Below are experts of layer 15 (counted from 0) of a mixture-of-experts language model. Rows are named router (the router's row for the expert), gate (a neuron's input weights, with its number), up (a neuron's input weights, with its number) and show model dimensions 0-127. Each number is 500 + 50 x the weight over its row's rms, rounded and kept within 0 to 999. Numbers have three digits each.
After each expert's rows: a language model's description of what the expert responds to. This comes from a sample of Wikipedia text that the model never trained on.

# expert 0
router:462541623440522507564540463447438461533440591555518488447376431481495516507467479530508503380516627474494465436437552538494505535374581531462523514425532548462554524402477432544558465447543527539482514550532475563497588491498491545430556503495388532536421461525531519480478524526555448601580438494522614456498517437478523469421516519467449537440506528503476430480560386472429502447527
gate4:520524546530441501595551625539408537602512543559616503546451435501541462470515559434499520433455526465484478471570509512497471536472423441534522543528571537474528475496525464509510592515450492586563579496472554527589564558426381559500481457462512497439503491450559560525461526503461474500498453523584446510531559382513417493485438471442515549441521588432486428514577402495517506479489
up4:495524479585545388494467574508509507536623484479497474555513532515478414563431438516499566449543478489531558560595561514542434505565431474499481563533571467532487465552523533435371499492562488428515408493511501530580428532484383506521466502419482506516485461559487523529501496519484583507450489637445505548465538580559379474418547471472571513603526566427410546549586438598560546405448
gate5:544655552535537444523588553583496498467394437485523463492408583522437540392372485470465509538560504509436541471484534460449472535516434481431528473501526501489517492448450501514457537485597506538486451505515529508475481465489601386468530446553462438473516479514486499526506524492490554474608477459564468448600386555465416515502589428527539503542550519448545497517498532506480527433417
up5:436546599472504520546469530554546496578470481446509493520519489527447442440471501534482577536538476477460497470553507450434437531428448437454535577506509464466522437500420494566412532494453487495398461569522470512536508465466486306436492371611545449494571491576563488440506541446496568468560539510482503498578426529448444537527475458553474536606513527501570411471491400467468514428467
gate6:545549465531528386520550514552507354513503447452544539612491516485475485461458478491494448538457470455520525496585522466472523475471413502516415601482408511516497467533531521469499592475458581335473389627638521449582446468503482464465498564502531484483531518417454527518494498494481540509440542514543487518515530520503430475495366525583474412588486434515525528511533468532513399454543
up6:469496455497450584468457459497498601508536527483517467406539491456576484599566615539502406556545476493511505524545438480578478460554550533499607367535557553536529554508509570482469462465533443596518645425430437491475517521463540448570553424548592456543504491576501371496513498571457484453494540539443492509528459526539511548476541365449517551567524494503460487553496630499580535443503
gate7:441557523552510526501540564511447465488504532497438424463495453416445476497605538542524506531473442535562557505511580514517536461570521493535567476555402502501438435427461404513537410450559502484498502505569535481486394489458546446563477545498419491552562414440546456466487500424607470614555516509497517510472543559473444486522552468501533527536500520507477475557544583426521499350484
up7:435497570436524536534534469504529566458495493557484529478469455598582462577537495493517426489554503462529413404468615460588409513472444431515509434513538512505378446458503425468532522453496460436351510461473581628509552539430541455566498434538478426512466554439511517479492539482497547445523526444488505444528537460562603506547517473513549524461501591529555483424494501511413503546535
gate8:447506534498557446435517462516498456434557495584511469501523512578545384562492480539488486424428525390397489492512525547608537472497500392464518441509453605528513538518566504499487498479480517496504627508513503473559508503519573549534540510510474421420461455459404459535519485397426513459406574481516549585529467541537478495471531504566522455459625478509489460462553492514490444486534
up8:514525495506548515528508471508465526547401474512481578553489481460455547453544608502443428511472471461530396451553496463438584539470548514437492508454470438581542502487423433534542500432501542493495387408500526537450514473405486439515499467449516442548530499516574498452438478528491391555512484505603451363493453427562457604501479564461440558545495432485452497562481476548623517478462
gate9:485447424448491548509494483584494546530519433489514541473462463551577430553577551524501365513550558547404508516390454506397520408563494485416394439587478549508542477536570517417489476513542549523551506537543559546484439470508489497440448527412413552429514539538477462437488440485564544513448604574499507486499535471446553486536567519458567490443487549518473488516450458493494528515564
up9:389436504364545547485449418548468509521558485480502513515474499514384431571527486482580543471550606550458465519476372478470552416458557414538449549464517493436564428531494499486574490490488583491571414492536533460561441446508415555475412515409346547486495517590450550408512462503577639504397469520456482543503503376470566523450536530431564537459528566477485444483433463498459573418514
gate10:412558507474437557640495495508539545454502512491506538479536457534489528537489529558536497526508536623518462463491447473543479545565552468520557381488582619526559513491491518586507479444488487513514496487432496490550437515471470518461573415490520489480480493589479433450524438490469567469520518552434525467512529467450523500540599451478576533498567590475431448529468494548465500434454
up10:535451502541495451547582559555447488645516589477546524468513570420427549490443491616511475529577515562591488556525530444485505507529514462559482491557501524444515445520520609525452569460390541544448494449518433539502498489462517474500493554496503464632476516413512448523543521432545439480468515466445446449487488556489379471399510418503485423568477516474523463575446571517539526464472
gate11:558440526445586483498484441519482545467433433563597451477502508476469577472553508412520522425566514462431476493495414573466544503494424530538532568474472587488544504575560480426449545497487473569549545590405505499476514536493473519464543536547451469508492514530379684526545479389561557430564512489540477481512456493593483564503533440567547469454572485483486424466545540436507558455521
up11:518504511422509508561582508476426512554352498433496463503479530530451498461498437443433521450532427572456537574496589515505479406486529437509503575513529473508495461504477498443496541562539506592478496497530458544494538573565426547468528524582436480638511511528485574471497402456496525510508558522428522542455540518564541557555574516411498506463462492401484445506474444487421464550414
Description: Articles and determiners like the, a, its, other opening a noun phrase in place, species and municipal descriptions, e.g. the city, a new school.

# expert 3
router:451445467446418499531490424417520443484562561456382429519464453434492513504450550494496486463430555522568500521575513533531476485448486533481566447464464534517483469528487521469519532425457474465502443585578466493592633417499524528575536507543449450549469539567534541471495474452522536485488575487382654492509551563554459527537421419394479503484499457578471528536417487444456518492470
gate0:514535452582546435503478551539422511501531556486494449550576504558569551518443508477478538556502433487542507562526431371589587449528519490439434479585530481508492540478518551493484476429501500438562472595600503365455414488389558444477513496551468421542473623416470573417478468618558469427457455492480544450445522504528498410480469524516516459500553507502481577494542491440457483466485
up0:418525526543518501510566512511503504520484466453540471483543637473458454510485480467488599471494466491483466535461458462439467428495483435476547482547453579474482497549444472513566490514519494533533524487519501480523398485482527573431494513519438490481509509430407442495462474582582482563545571520497467446457469510519514526426520479526410468435590563461478522415529472433450454445413
gate1:482488535485556437632576499503445540502467430477462514468431572516504534559576450508500411579513397498473541520454526415434518465554469528490595506504528497497522446541468537486520477549480552534516586484574575418485560591476499467511518515511495613496483460418493490514498425581576444509429529587474483511520541518394497467548531565538379439516519546591550560452436560440477558529444
up1:464554574490562423579597487516514499549519565417471480520468513516486527461522459524512458564537456563497537437470588537507515449483524451568563573467486591447463513502444415506602562503427463486529532537466516429482459466480499430442548536561431608519583383493503522492462500528540427439507554641425549481399534515415517504444472495470487481460495457489535540487435472462463572495464
gate2:503605537516528502484574540504533487518567547412484371512447462515541467528395453588557491485493481468519505471530426361508490487530636499498553497441512515477586473402426597503459599570542465507555486527436484528382477450560539488593563530417432510593487617515464437480508540449555412503539478511483516452518464478439489403532463469518440503504522523552459475567469487525528497468487
up2:445431542497465516515424420469509485542466498561468461514576433428488465506460542510562434531501539452457535518485491513495451478448428513476382544549398468534459465555651473534447460570429421581556482516570555421478539559493496500469448412488570515428499446502513445481576593587522587535510523451503484480577454535449458517441543477493517564438509428487471522373474537488456504549488
gate3:558583474508532396529512539506599446498516415419612485482470578451471518534515374471573514603433452442453645433472500442507413461551485624502568454484490497564541472392545532418568452562488483418569448441509540613559496544563460518509504600459545454508517490465493425469534567574579518425517571523459475502521507522432540541511523473548522497412528464535522406501476570604449475468544
up3:471491511434487524479498482506540501545499540573373435497563509565505555423547588482417390525508543472515469549546517503550500601458506436534588472526546667505552493562525468511433424519380555406443509425531525428451457432455567538517526556562487494561479554562585606416430470417413486509507427577504498512485490494528502494558486476415573486569467582474518467549575521473516510596487
gate4:506555475541534400511678584547538502540456503401513453485606559544513415566468437421470559482479524520504489440435456403493459407472446483455620593539459515497485569559454432591563543439517549539508500447559440504399539510558513587543451503465443540523520487414479476521413541500520568536498521407451508502498407503559560492496570459484470511519521499518475485444447496478425448504531
up4:491550497571551475506593576544486417505485481486567477465535499529577415556471442482468627607476494499473481472418442459482417495579358526504563499520482416544496556444510427479564523415472520558578487466442398520459552412579459511534511493455500512571560479410457453450477592485585552506472573430495494514554455511530505450504564387475492500509553503433491495472368489526467513457536
gate5:619460468607517502502521523521554563514496444588502499462576511482483557447515404453468585565507468407609579464512517505569475495584561555537500479478555470469583457586467400555546472401599513533456489465503546572459465539499520494406494465539563586504541505518554541556409485475542553489473556446465478555546435490537471623528478443572530494562486373526634521488498568522532469487573
up5:543432544515607508550490457540549582515520484578547484536446488491504579422491570407567579470525566434482494464505464530532454572502484528506552503444498511499604476566427427533551566361452566430501382513532517523492521559481534564460482452451501467497487621521487572422535474566429477488463415563515440432564454512588395514530461514413511447488505433456532354570477517442528488463488
gate6:515582457580550478559534526517544416507561485454638458488470481544482463573396472544419489552563482581507557473492449536401536477527504486627502419532479538461514597504472464501423477639489534539585462499473463484550523574524534554546546543579522493480479474497500476486474501534573477508549494563509434510470507472434511449488474513507530472581447528489481513457489527422556529381521
up6:456448564484518454451482515443506530531468529522475637456549497414479488502504597567544476450477481531468506509455516491498596506469496480451464454504420557532456491466480522563512485544520534559504476527529469526477482550499431488537506497412520448499525508425495525587528493540455445485528517455498513454593515412549493532481561553549512489475479500478516421536601468586562420535504
gate7:528640485601519515608615569511547547497554572422466468449539581506528447505497468553527476498466515441498508509525508424534489436480439568391532512565529463547511470466498529478576591449546514553548532531487492486423502459449552450491525518470479463530596402464499473553468472509545577457391557517535529583558358537492533469519573406473585549566531459505493513541415535485502489518462
up7:430357536432450497414428371466483440563449443582485536562443510497461522478475525488480457461517479558503506544464457534442521597537466430535472422438438568544468455533528464469486466503495499481530510475517467558528492604423415494556513509515531512444451516547563485463506484472455438512498461522520444481533600479442449602489425555473397429480417527497504508518650469422473536451483
Description: Single capital letters starting names after a quote or bracket, plus opening parentheses and LaTeX symbols, e.g. "K(alokhachya), (K)en, \, {.

# expert 17
router:453394465435411509422460443486516525494522564449509377455489580468489546487591580544428573500457490605560474527526479535519530421484531560573519550452476457461493490517460520501583526422564542381551570452617545515498409442436502503442500489539557519519535453493500520534541552486526533534583521445431411435512503467473482527583479468490601536521474521478585497572449532414469428481452
gate0:390513533530575478521584525573508507445497547520516466464411511584538521489499518574457436542564509484510492509489386495396507440439455485447492472590449536457521562552548656512471455510434575523499535488452508456554445532524465532515488540538488500558557603555450400505553517507554482466492591359601483521551476502444436416522545514458564489449521444569433485452532606461464495396554
up0:506511506490544503564487458547444545477464586516543473499415470558536561525551529541466407544502463467472536589440414452523420429466445539483446542453445508476416541493524523444463449470489551517463471497473513471478466500470543422447549537560547480484538516628521381497524534491485416446535588465507575546557494453463441470559521483414453482509462438497525502532502630418502511524527
gate1:557495513475551538481539397514549599493513471514447555516491377449585482453576503595470476443464443577413500522445409522488501531506392543517512404473578527512502507511601582398535498492417507593446496483526619519426515456538592530566443515523510555441450439444458522398514440408505527419464483563474483440591500504471496565470453545530531541612558553485559503483426494439539421548475
up1:541488481433528556602475502474616553553524526479492466434424494522501452555529492457499468512528509570464506475517529561481408397546464387434406495469506484495467451556571538515485445582496547464508438483559532554496442472488492489502464564502562525476561498525530548525520377534578575440483569506447558532528477497439521523520524477396391490479489492496546509441620487540492519564531
gate2:475495484535566484492562483513576456485567404494535464456336524479525542608565487484445486526488540406505475519473466610537472477413421548491454532479524507457524522487489493560515549523572465429449500510480621461529460475519551451448395563520417543506413512417458555441498459532543467419501555577550577528548536477449371526569551427469460514515560470539528416544486458442408502395458
up2:416433488530438444497453452495549446440445477566422416432484471474476571446553537504462487453529494482500508564499420522408490482458580577543477583476414557474491503503579464573493441484542495494524585565512429499476439495471528519478450599518413612445412509435470576446488472489480469543471460520510539499455453405378508489527472587464522515526514565508452508523479474518482381473452
gate3:467439444516511482509476552468473555591513521535491510563522457543487476475427415538573550511489452506520386599559444517530523496517492393493535599516510546609579437516495493545529603544495462501465578535429578434540567503534385488469447464500441528498508528433410410377465529533483481436481517471467477394487536466483415477492582482481541461501494504468540419484499523624541545514451
up3:545461536480450483532552483505475418427542412462496488473456495427456514537508560547535518481495486444405444433534600408451448446492445587564472436518522474545450466547508463548471484407557574470486500489584443548568495479548497476458518576526511556547528550531550547548566452364518540599522554503524561625500511527503476589491500420562394428504625486555509630440516490401480485449478
gate4:526465419461586475614503471546453482532465505440525516515519430543490504546509515577493550501450636474563484485488525465437537461510512519483530577531542501476503444517465420516452503529457543461581560584474421476400480574515443593385515441525412511524515468534552499530444556477508561437481540536459557480424500465476443598495461485430504468529460493579432557419537618445468394478391
up4:420539424497532458567552520531488488572417474460554442421489492471480491457502554437424445448474457546516474440472561566384451481484528441550607484531447563508584488475506504532515398407445566512477489498551418510470472484433504527506485522513567497616514451563555447441441512540525534537476521443466444471415552414467561527544430512527455550520516502574410484494495563475475411370402
gate5:401446507414522530537589468499453434417504568503480491574483516529480453516536497464518545617509552464478473511580525551475449530557455576483466541534470467553377633432524602476453614591525460473498588510435450498518562524478471468529533472578355564602488494484444501488434519441506527442464504455599544608497456599530559445479498453495423470507485473468421551501463431502525579549514
up5:571554455511478463498492464531511434440487522478533438453484472533489488417477489582471538396423549442488539529475470463489448462477473527492497480402463432434532567458483463521532418624426504550482469540488574466600544497517513539436472588604418478551595537528576525449503489507529414508520406461457481522485539506508480522592433463422552493474579534549527604557388415444529413463478
gate6:512575466547560477456504595561503442489535470458466524515497545513493488663452472461490548577536496466482520533492556560487499579545469546386543536484627514512568554403489520570490538527500544407469487579511473481575461552532605480449571502487549414382480537507464464558476482535496486538596461397451446483573456506472495478468451500576537526409511406491459378485539472458401589466477
up6:486472505514563409485464529537422598567469509444512508534463541521439529508436504544496544518559448474480635561478477578538477552474520458451548472470592534583598477413415469568498500464483567496492512571519535470469456549572529478483509473524499428415457548490466557559383565517532525576572526437414409498604458510484472470480478535433554563500481453518508375505479531440422556471445
gate7:534511565547495477479560435511444501433496477500456430532569440360445463562549477496498526513457539416588518501418413415517515475515503620497465585515511541510479512487337490506533487561475552400600478477497558508480460541449527458468523549568406485468497499472543566516502512511513447446531589478468592426622467518498488551501535527606473543446421441516399489511524514496586470551463
up7:475463574483494389464531485551545520567618554426451531516499467471481509562551499450514454522522413554560509519507518454535530503503494424471531549504482586480523457477542462512424568630575485476440447462542468552483525503536602435489593493482477566493484548540495507505537494543453524546525463569585507452473494486480492502499576528475447482514489481458483572482507567482447525504470
Description: Middle letters of acronyms in parentheses, such as CC in ACCD, and byte pieces of Chinese, Japanese and Cyrillic text.

# expert 15
router:490577546599575468459487439543403526500493500556576463451566487445529496476527515447435431591516525452522445444552507454536390444523499500602579468541533523524517478503429474589538534490499492405526542440480500446498427479422493457521512478590576530442560524451508557503448525457510481527532552484482456459437547539526477471555501607498508505576475525499442568529549583519598433601449
gate4:492588474584449633526518496619543506499511525639436603481544512404462440451486507587521420599456463502436520508480462454584503521442451493466513467517478505502491472532462534467425538452486511464542482526440496497545465468581530462619469500491500492504539557503521528514470546489422446480496391477525466496454527467469559500451541537510504450503561540452437491526550522505568506552465
up4:421527543520490512475468538494504541526506544499462417363471544527574520500574534446531477495502426511550559484448431507498515446540541565551458546563522561482530522543423470319515604466550410481479561403526489527559474504441544407527504579519537392541504542452482451503487479554472440557502573514540550479567498477633472442505555455492542480532498593550468487567466448529536405456523
gate5:511513517480490604534462567533535499410537524459484522515531495531496547548487547425588504492423413435534521470434611443422553502512509531523552552544549458519527529587571414569454571559545514559486555567469498517487550494481463457471549511530479502561441571482537419479441421473590521458521439529551500516450519499496524529520509460543525483457492527416567512530420541538475544572559
up5:464567497550470409617558517527575462534551414499405452516524480494488471519471434551497518514525561599517472523498381515440558477521532468471456515473535412493552386449467519509548593462509515459494548489480545488542477488577535612542502438496493504574439481527476537555565621516415462545425500471507584526594484458517417473529454501495557579557585575480464492527491413553493477510512
gate6:488510534549537550526541505526437465566600484471517441437565589509459377489515520562503451543511516476492499506499407493451411536533481506472530533637556527460482575545511533507472605535451459479490482574454449396582549522462519423571572490420518482482545511467424530434497487465505506488460524516543596437577517578486508407476498444460430503479522463444515574537562426564507468502479
up6:623506492576562534480529488577527439431494473409542538468613458472620524433514495568518495397568561506555536435524495483486537494561452563531595456502533530472439479513494497493583506558489539511551601500510469488467518497512525521487500548466498529461459501466464520535458572504580529446484394462540461543432451530429453501494627413553573530517507501454520423518609552555526471530432
gate7:642522469598478535496598510505532480567438566536484520408551497474419480484420529473603580415517456507384615481404446592496602485487488477504478479527566430448536582466602598567482421548476498452514463529501450475495529534598474494344499426442485570431494466467500536443553438532541450528411503433448550538517490519446536518403490563608529495457517466477502438428412525524522486508511
up7:449466425480498457545529548484507469457519420410530533527493459564533424490517478539508573495463606499495468565617518466429431566501526537450463513473422471531499533554460485472477598518551453564447505524476544483474426461392538562501502565514446460559451578572499515489492577511519493503566497532551448527549477474567425506513501468448474535514539517506432529517546503447402486400567
gate8:471623467554537448437493549656494510509516483490501471495485437535555546519515537513529483482451549406491517593508413504519505420546532512391503428554483547514495451510443474395465447597456473437543497503515425448440430497411511484448543476515535406492484620550354467478483425447489531515438446453479512448541539477490516486551604420507484494470422510454430550522452418479533497515466
up8:499442510346471523563399478368544499559491510512522629596487517471405577482416415547451497559545404520586495472504509551501556469452457541589423545362558448503454523421560481580505499491464507475513464482520522543462472547499562545485507475477467528494474456535611615506526518528460494468478489512453435533407482552509575474559488483470501530516471476510546442511485538535486542497529
gate9:579565506458509541500508534494424462556490467555540552491631478452476384477497476452551559482616540543480511513483433535545458469481476474473459523483489486489538551491529574521541567596373479519483375610455454498501628536536501431396543465421555556495459430563569467485511452455539519462495500588462504512553417492528523521492551529432387588489571463537580454436519479492486499476526
up9:522517551548535528465472529500483524592593422562488507426598468477540440602520505573565519565607550554453565452356476479507462414537531464442472448541459491534516535454463519475510475502495507518519449517428450542532462516472480468486434443413427534449510418497637532461519465488548455400551531501522590464501503520519513536522509521403544503506577530502548553451570433509531527532463
gate10:470541479563588512510476446578464432532519441445550512570513600560530567497512501533420420571467577585538487451558573523514524435484508519486495466499445452593504392523517506491508535433405532362537525504591493494512483422485430519534472526499566565524506424443417558516442441432458502526538503573355469524458520507518540433463531556497511500541511490484532495530534469536530603532500
up10:516406545536479570418456444495359512506518452566507505518503512551529483412571537535500525443532431492545578427472539595478623534394511547546448572502440541551465419475467472535569519590489560514521536472445546441473487513521475507489482546551469559508483447440450491563502525453595466570527636580475569558551486517463397507468517472500617561506498569455588488467543522519439510526487
gate11:527551468533589513563493543524599477569536435475584534457516545502479543438488441515521487556449506523430506494481376529568501458505371526559559563573555468419478505494552560486508514465474604409590472495523473473582484499511538559500439622436553520578493513494534494502408512433618638474466499501506474514505503465436469461330507441499513450568431450498451473521468534568541546545505
up11:499592533416493576506531541491495481510530463411563487488550550457534604444486410436481503564468510483508566566524538497489542553559475514497487553530636543482584456543515568494475601508497500519496447479610549512470450429462465605477587545513594491573492562410513494485487517472427560467553583448556494537568511478366489392497584479550496567501505498455476470625442574526517505505518
Description: Digits in scores, years and statistics in sports text, plus words like season, round, tournament, e.g. 13–6 loss, 2010 season.

# expert 20
router:538465518558544464546511467457497530452565479400530464525506514452588580482512432511537470388505536536480448480495477558470450553443563536603577473537364505509506481480452429494479454446517554528486497467561506488551575535475535546446454551600491433433478496413583454434400501509536490513496489608503551426469531456498453532553440573481437461550489607479471555604462554450467544504459
gate4:496444466519527492519450464472421397490572517546540492505432527529471455478468507601448411468532484449511442468549518411457509511467434575521487566522517481520540501564528496517505507532567448444457507534450452521610468454517550530496474506479488475443473581492508582511447502510475435516497574477545489486433514432535472421486543408478500628439462474455434442459499367531440426471561
up4:413514536493514522636541551457515483544449472453528534496462533432509519478493471403462542593595457559579467517526488525481552461504511469515512561502509477486399566492494418492515452427495495531423487595489479495503546489416434625583474473427521538507458469484478483491460509619436490537421451562382449579506482456415538506451516516484544495580508550549518460524496516492475594500471
gate5:494469552428482470510516436556504470544556462421487423581515449398499526542515411431500590452493559528473483478534530551553503497427453573538446472454454568482611480482479426527620535509528534507495495528475518502496486563540564568456529442511409457577519523496490434511531496420424466512503494503514506475494500435562424523480464491447478501447657582526549480380387479403459570517452
up5:435522444437536375492510527495445438432511468484447487512443513469535462468439459523424497506557552515427455503548410527427395479488539473494521521521517537542533495471606505554428531422638493463387596563444448381526452503513523461525458496453564428436536535406424507495481406405471464481428483456581502508529518461528572461443521577430600482433579565450508430499456494463480475469474
gate6:477497483520549554560480530522548533449479458493549472570552506428552496484456460467598434484641510469447530463482478496536473469502467585541448452467502568526497475528534503483430592450560427571466485516559531462465474438577604455595523523460567358475467503417487437455438541575572442487461540520552479506583514405600522569435520508517546495537514480469448446537453552610590511550464
up6:502536472434534477467568492546486537436458486467493471502490566558517494457532476435531548451522487542503570491542488502450534379606499512437450536487599481427498457458539528515567501469521465561613506476508513468462465518553572455519546485513463527495556473540509591472511581519474515470434483519558450636553455431583558545552506480565490504441550543536497523489504549392435513469497
gate7:487453424500490578464484565473517517435580541514503469544477500531551497537533468588406484467517545545493508460507388515423496527472487591467578549432584543491544604529430497527514442506513486466501513632464529568515491443522583468496518418424489466529416526417540549489521488490535399537478519425591406493502547537474626605524575511514536496443527486490425454459431429578478513453523
up7:468454458441454368517511526486548475574437509563473523458550495500464407482475545493556529599505463440529530634485565477552580503496619414509506482453529445452395492449570467418476553476559474495529497456537438581491513522610462545492471503502517628482504475548475540563515471543433628478540388510425519518538426591547481470508392461467547480526588410479445571471515513486516461508543
gate8:531613490448518502599543492489501481523505433458467556563566472598519457501444430492545444463619481482468492507479474556506526538551443538495455451511465496420632538414489531470420517517528502386468443405474463452547553582539558488470647471555542466461477514574458496537439542463553532529512519492563504506458437463514498416492458517530505494492566511553489485483468528606550528562543
up8:437613507532529576440573524480457523496577481597426546558506479550543520455493498391576496482495575491450406592458536570474477494513520496562539472536483464444488518490539455483485499490567565502522520409473519544486522568463524532410480506472559440487524443499474416486513438519621619469473456529529516448458461446427511466590408529528457481484451485559584455467542530553483509547500
gate9:564506452489545484506557553475509599452518447402417533504603470500481410425483428384524485507438525446491538498492462425524452467530434660545547518456571488438456527509555554476489489467480583542548511425519506445549550504485511560493529497442542448463537486495461367457444454446546617473524496513565464482433438465497564480480541461512449489555556501582570492510606490575529455567440
up9:500439491436508471487549551440593480512477467444394545482496478531426438547429493466511519491398510452564550484374422488512551512533546541523488541442506389478547494454462482547465442607441548543473601471460543523512542474594560548477476531527365620536537440544515624517470547511490551417433498434549507504463475532484584528417398500543560543480485391511494539531444523587546520472498
gate10:512389533541508476544563531519516540468469527558456478502499469482524498518467551561551594578549471548443517555489490443520522572470547379527499552530582525574445549585526545483475485548561469518467558509485381479483581531520419523551503543537504465558527522447465465487533527492523507465448426442450515490586531639528593442561607486548502491627576437468446462476503483500629468457444
up10:458517423497476432518539454531535423530550591430501536495539482418531429451456515413505458513475428517515440498550482457437546454458427529565442464488482508522452475471630510464472478475418542546534462539567448464460591487480497456396466424454492529518604553475452443426534435562489570562492507499482533494476497466500489537472496551508405522445443522531419491568463554462427554546584
gate11:553497463493475521544545473494538470490432453493498508526494540530423521586429426487456513495448531535517539453479474460395482587495530515502418450439504542341542584529454570544424482605507519498472494457452442489486436462517428459366516395611494517528469527561473550500518478571483315438460549533427571560489526548514506500465477592550469515504465531536459503533598519496547481545469
up11:643499486563496525567536479543545607511467590481439436585574487540509526519503474451434459564529528418559423480582475522543506562457527616480540515565465557498449541388528518527503504455474497512529512643495648481522512582435616468578433567488519491479482560494498387517463516541451523450470541456496514526496466490461498527470530537469440547455483602441459563562566500541526519456473
Description: Later digits of numbers in molar masses, coordinates, years and prices, plus == heading markers and degree/minute signs.

# expert 12
router:540493506544618568487418462498477541483434550486550526513594471544520523432576484552492461446464545531471584390527493533501452488505480517539588491477533526445424442495470580546543461431530524457486459432515506574371513558419470473565490558475520509462517470507467546563484554489493441505491506548457424494524479524493509550441462524487507606401512463429460445421535512512595502547405
gate0:445563537512564494470521469570511472415513543433607412528534407419444568530487413405480477472464348416504525550528513469461519513589458581553499502534541537510525438510589546457509492531415488427520476461421473511565441511506554464514496534521544506468524519419481551565436490522427520565524501422504448577497465435380585459486502486515559525397514521432384375440476393535549563498435
up0:526573449480543433485571552481552413472524522451616402603380520431492473480518407432373481543494477496551466501489398571554510501547600439578463557551454521480535485551558525511491413542446447543601517484368445487496542432560532496455512562532495589471515511467556494502464553599452485479491526567456481508471468542393474503441495417570475422492487486445549456458449553543521496542451
gate1:619455562535567488465473481536506514459442510592460492450594478447457559449523499484467562519416457549610605425375461440455489437438463570505509461480503543490433530526396505509462520466497458426532505470490542494408473475566455527512529472465588482450452494433468501549509612472426547463456517425455414503485516545533571517372482539455470519491517447493615487582569467521467487574479
up1:421447529433486475518465514493418479572552531467541557444517421550476516499592504487561481545555348504459527435475572456564516496468497442515475591465488408489513476512564436504472523525481449442529522491513404574458476457427511478550536462491502566561501494554529472476423480553511488541479545513479558434413489413575500512549494402549519493467529492507555493400507499503550566418515
gate2:467526518520514469587518489549403530525562552552483504509386488479575485572463434487524421453546437507470440471486493527434500503533463525446463437542380584493517462456502493506512437541514426351447567508408580485477462545393525446502435465468522471416530504466500397485474516483490424542459563424549525454623455449530457435509502487488379461487426509518398495457518468450482528503542
up2:448488465448502562502499556587544474553439566542560562557423447472490654397568453548482467505464509507530471450462528483455523552574497460510556480475449517575428546516459489518529484533495502460560451523507558497501423504503448592562510533537529620512475467416517529499487494487452497553484535439478470406511487531624516447417432545491523498457409516533571501560474622484522540643505
gate3:462489450485458440505467474526432585525435477469484465534549472505465463514561464521593451552485500549496558434395439510520453538474571555493501556500596547552454442465538439466471520502403439534472448485547508496529457496578503418492539467562542496518480538459480487424512603554448531448467574409529495498507513491520607586508474530496509488539525482487483352488470431358565543447375
up3:512500448491509527542452588521524477489396508381418494538488485422510465422492484458487564421502473485516499450425454559493541486391457417511478479481500589445482471442430504484523468469391436474500456483494606434507515434523513535515476412516459486591619424492548436510456499537511568551464494409563528442475462489417527548512509493482485516460566541484516505482488486454481531421468
gate4:586566553482455424448543464534519549524560504517496455492505477542527516492493537511524540506553640528507427509505544523521442510538519504444503443462413462520434570467517410559556483495484519467484485582473477547448542586476493483566486593423487513408504484545517505483605562521473501421405440489511406521496537583428557589456482577529549517517590524523542558449488469516552509582576
up4:552585551608501393523558523527504532516646424517558379608521500484449465451429534566500563513476542412494502576445541548414510489523443490531520474555564515592478429491490550467453542541519459477504501412477509511452436428410514554434502480399516487520567501502552512575521475433557522450535482527532531505498521580400483605419526442509563517492560463495454467486528574560524427447521
gate5:553605475483482466494583512499533359473557473455487525529479503536501588513434499535458563497502485420453437508520469565485606627480484529498525494507480500503365478441474499496501466545541598519477568492559553455543486461489525537531529539473492568513443457441499515497592506522490417512411500433426502481418416477498467503452443625559502542537492523508348517549421514535547462511553
up5:474363494335491595538597527465535494528607564467548484433502469486492498536500559451623512543449396434460517520461529537542543553518555427469514454583545501473428406464535602511520517538463493535490514478488443548464498523550435428419497521545474585443475459482444552466458404451584517405520508512479550438545465573382445515435523496458570415570456496523580484448554459508493587499522
gate6:460495432530550500571532480541538504533529427503560471475513562407462503424452535493499477450464508578491512456466505466470562460526586505496531441497532423444446456502526492508474590442445608432542471553494545555530540585561537527573523481379474483435494389408495516513462509516460443432550369607412506617483496472490427512455585527477445461507524517387539485513569635468525504491476
up6:498529522516503463446436406483453457562523410477441434428490470421453480505556556576533513497460487480493560513458466511437537520454458540447506496464573492562511500560377443467537528485505496474467508497533451490425383388477429546423449554494490445494539478425538486454503430524554489448539482490504513448513620449476529565521609452462515592516506411539485462434410541560532523505553
gate7:467412506459453472468483517492560508425562442555505607491443528494459581468563467483489462603514525471515419553511451525418535583464476521444430514463510515514466498379424551428533453478503488541545410455392569450462501544528541493573587468500513632495511434512468528501542545584529527422476511503503510589541433580422478510453469543568589520496503538527527492513484569618525428424549
up7:569510550475424588518502479410519498549526558513562548453449479549591533459488501572512495414541521506562532421399516555478538440491420388440584487442555549537429486524499544517508488621532442449438486520520438480495587546543485605455536494562564546554544484512495535453554558521448483539476372517462515514569466527553411501543443612472489492439489430537529568415444457468513563496543
Description: Head words of organization and place names like University, Museum, Foundation, Labour, States, plus numbers in election and sports tables.